Experts of a small language model: width 256, 10874 steps.
Below are experts of layer 3 (counted from 0) of a mixture-of-experts language model. Rows are named router (the router's row for the expert), gate (a neuron's input weights, with its number), up (a neuron's input weights, with its number) and show model dimensions 0-255. Each number is 500 + 50 x the weight over its row's rms, rounded and kept within 0 to 999. Numbers have three digits each.
Before each expert's rows: a language model's description of what the expert responds to. This comes from a sample of Wikipedia text that the model never trained on.

# expert 10
What it handles: Lowercase onset letters. Word-initial single consonants or clusters like s, t, h, sh, th, often after hyphens in compounds, as in re-s(igned), genre-b(ending), h(iking).
router:475423535525537525527510409556609535485536544574394441487542469522546462507581527518542531516502556572483509566497535486493354470612545499418526500438526503520496425601513540466499557413485510649449532433418527461511494462577548475491540467507536436455440522453507504431599567560486470455460482488553431525585425478480532489464559531487516501440560491469564435451480482495572589488497527479558435506494536428536478554513590530401519479529411421460472497515517513583471559534418491486514450544503430523561519445541472537511454437558538525507462428511485454498436521530483482579540495448397504486472507549587447561604429496563475484568471526459545525505442574519563401469516512495476479582547437425540443368497532541512462513554380565554480483511496513394508467457526583
gate0:510569485462550452438533485464498508488518473464595433539503520521495504503428478455485519423483577469491441507495553493511482514466552503512501465486485531421477533482502514553449519479501579447433565466516567489424528556540588477446530552438537570494583580608344458516492491476391537513481413465479495509462477488444561514463505606471596485543526486433471447457598522473390457433512516598540538465489504470570400446555583459474346462429436537463552505540506472548535468490567469469392574554465409497527463481407548601460485555473546515439427496455491517494492475516494419440417464548493475412465461481513488458549526493451503472532552410579386488397402533483525442543546558572430468480509522488458467616569485436545529500522561483458430552481457538491495501441421485
up0:538514583446468483543559529480589565394507450431514518517558533559536568559502501547528549432523537536626550480570441469535425497558465417466500525511488505503436562548443514500361578519525546532492467540548535488544565540535471524494440575483476538509488463579524491534467461495476416428437417546500478377428601473535494523524539441553517454501634476347386502422629522487494505550554438548506539551481482475433532593511592513493447539473532488509443473495595559497490532462446586537489505597539465489452506500481501601427523462524495501540385433446505551472534547559528422468468568548506537529453520521485541529561351462557473504520450527541480477474540525503502549512503442589479537537404480543472447456514519473519456510512538539455482550533547514550469556605457462

# expert 4
What it handles: Word-initial D/re/un pieces. First pieces of words, mostly D, d, Re, un, Am, after line breaks, table bars or hyphens, as in self-d(escribed), ==D(istribution), | D(erek).
router:452435406480470543509481428515476454344537540422474508439542463420533452581504523509487423501565542581471443538507571494441461434544499475432523504497485544519483383530500492478454540437459536608568480483480440514495453393514552511463483446530491509485474526486541510373514465521449544534451606400563546544571535501540468499640557462468532485559518487464600515558523486486522479512477472551508460467501478435509532506515568543468411571512531508424440569493479519569447545483418521477520551557515430517521540526506581618493424452429567557466448480494418523536561467619479587549499434477405607445481496512541561480537475517481492568408530523494584480434524448573519472519509480537533456579566449516471525563517494446475615575571431502486511488463513491462529420594463572
gate2:409505455456499506596543440521495519491530528575538575437523537525442501463496534564532487480487472538438444417513498525423456515537558577453442490556449584500467503519521586506452513471457501484565463553505527548508463558436455512520541510426468490529567426489611464524451559618527621541506507420437464580549437513578519612572410528524589506503470504480455556450560501501400591445558495550523477541469490576469521484549487548513553458407507442562490601383465437581591523434475478559422541573539503537594495567519572566507486545401567477428525533549497470534520418502440519537549507509610502475503466548438487529544469484546498537558521637511461446430489464434407444523553575436589553512476492461410520514415474514507530503505424459490512540494484514535520517504519567
up2:531510375455437549518535556521485619386450597508490488473518587460485563577431434504556527551508483545485491465484441465552445512430452514430428464491400571409500513545456496456482571427499455490548634560518524513483539534555496487424520589451516478530508499591477521446500478509404457439484481470418566540571604536536495454614474521526540422411535460547552508491469552426473469473459572499553477481444521503466527469460517487430580514471508474604517443388492544439535485419539501471477504529506414527539502550482585602437424540488451544560550508417500527474582437523420500552539557519542518513483424601527490500524497573425500509458534531445541497455393510534456473495423567468528522552484478455557540447424506553482530551580506530421459478456460427525585537480562534

# expert 20
What it handles: Initial capital letters. Single capital letters starting a word, chiefly K, V, W, D, L, often at line or table-cell start, as in Vancouver, World, Vitesse.
router:410491478557457414565500492507438564479559432473507490469458523504525492449488510469425421418533494561459458502596581578478484476506551491512570430455452528508417434468506529468480424487528535594469525427533477525528545464559500455504506458451488569462522496476628512387514465522587530456456557428463492608501466546445519595567538427475458435501599577640413407550517552475581507476452466523354537536536446552428511427473512585479491442421490487474480539530533449472507514522464522488543478462441526551498509484513534592421499463544497507480472576560439485484604536535467555598446452452446513481560523589554427587501543497570457560475385523477565442477598499518470467555506509516507502604519518510486440522542487537482475506431581551561481428547466568455540487538458534
gate2:480487440431482609503500567515481469500543512504479446496515531481505418521508479520448530460475549568507433465593499546510441496439525460525500566477404507539548401368483635496600430510566587555561534459461539510474484466448492418494425494486555518430496518528403516542478510600470554538527474532534507432450518468511490468444630420522478556410499520569477473417482422559422456400477517491451489443491553519478463536347568471554527550564537553493474468517445552507514568501533501553502462559560448543518544475551566421541464510583487443461560519528596455446557535473468464517478510498463519431448433527455483502535501565430657518571545481485409432453493460500468375480531426431466557462529480416437470525495522428487489486560500419508495521474505494402573511498446441
up2:573567505459554468545417430436443473545474490494435590574484473607545495468595513495413501563446521480468494507436516421557505582572502466533496479563523563547511472491528518414518560440544544529511458569437508514572463436487512509459473474524466444473409552337503471528439420442549484456454566595507492531448416526544477589479537526510522498533404539500448445471509472522443505459517500519590508540472534534609495508469480564504556456540586426511576538528487434518533416454456580538611455520444491476538517455453530437503518425480563487455552497600450525453469557425571504541425416548442516462631585397493493541488461493478486519434493460582459545511550444529621593602463511501427514535486517474446516536534541435543568461535443505538488401520460485475487497456519518

# expert 60
What it handles: Articles after verbs. "the", "a" or "of the" following verbs and prepositions, as in "based on a", "focused on the", "caused the"; also census "% had".
router:520548429567424465508528513457509458574597501498490499498556473509437519573409592549473488509523456465509487513459432569489455519429573446494421435502480475478483556451554530450600496531502470417507509559512377491483475524536419588515549548475529482425527501485569527489504561556492543494580466523494549489495460483508546525481511455494546586499449511608553442413445498535512399467533573513473643543554469533522532499535502484494573463382424519429488544399544388443475485404571423510482568478527447469614562487467466454534605530532511454518515405529445524494483440397374429478453494458564464444553484501451470538382483539461496539572480525597483525511484471424478423473552504409466461473434534542437543545518422492591481453458392505454491484539492471465541521491462520
gate0:553483518560515457494490445524454507553535479579491510592538517507578427417501438503438501448502508590517466524582380565561477536479512554420496472506540419592536533533485501444500470435460452497497453480549404503458494585441486518505508460521522417494459489475437532520441497518557529474434474456592561545544551437607528543519522572501421437465482479579462472478521557466447596579514406541530446564517537455503571566589452456531437520561457434467476522550532487475452469475582507527543552450541574519500498420413524524532576549593478408492597477427460458478457515498543454474442481428573485555475539506441463474531441585516556526500485590469515354547445508466555546452580525444526507528549482577458414521547510413467630489515499563433552572478468502560425527583427497
up0:468466465493451590528389439453503430423557477563481527548522516484446501497524541444433401507522518598583503461480552446443578534486502491503406429482439539406485516587504542420479505507556547433455537547457487646482500420516478492472436640461423506497504536567502460448481464475602528463473470511545580484492581550537568492497452402518523510481429471516506504502555462497590442480513455530459467476555453426499522494441539420533475440514509502467535501401404462461452524448504499420532527495483441467517564461502442451589458465494463491502393540595491522584514501462555469491466527464516490574444519526525626586530508482456552659485549544432579455439553488376498416494499433488452479556455501466561460576471486504476438522505488461506501525489465459358464528423497495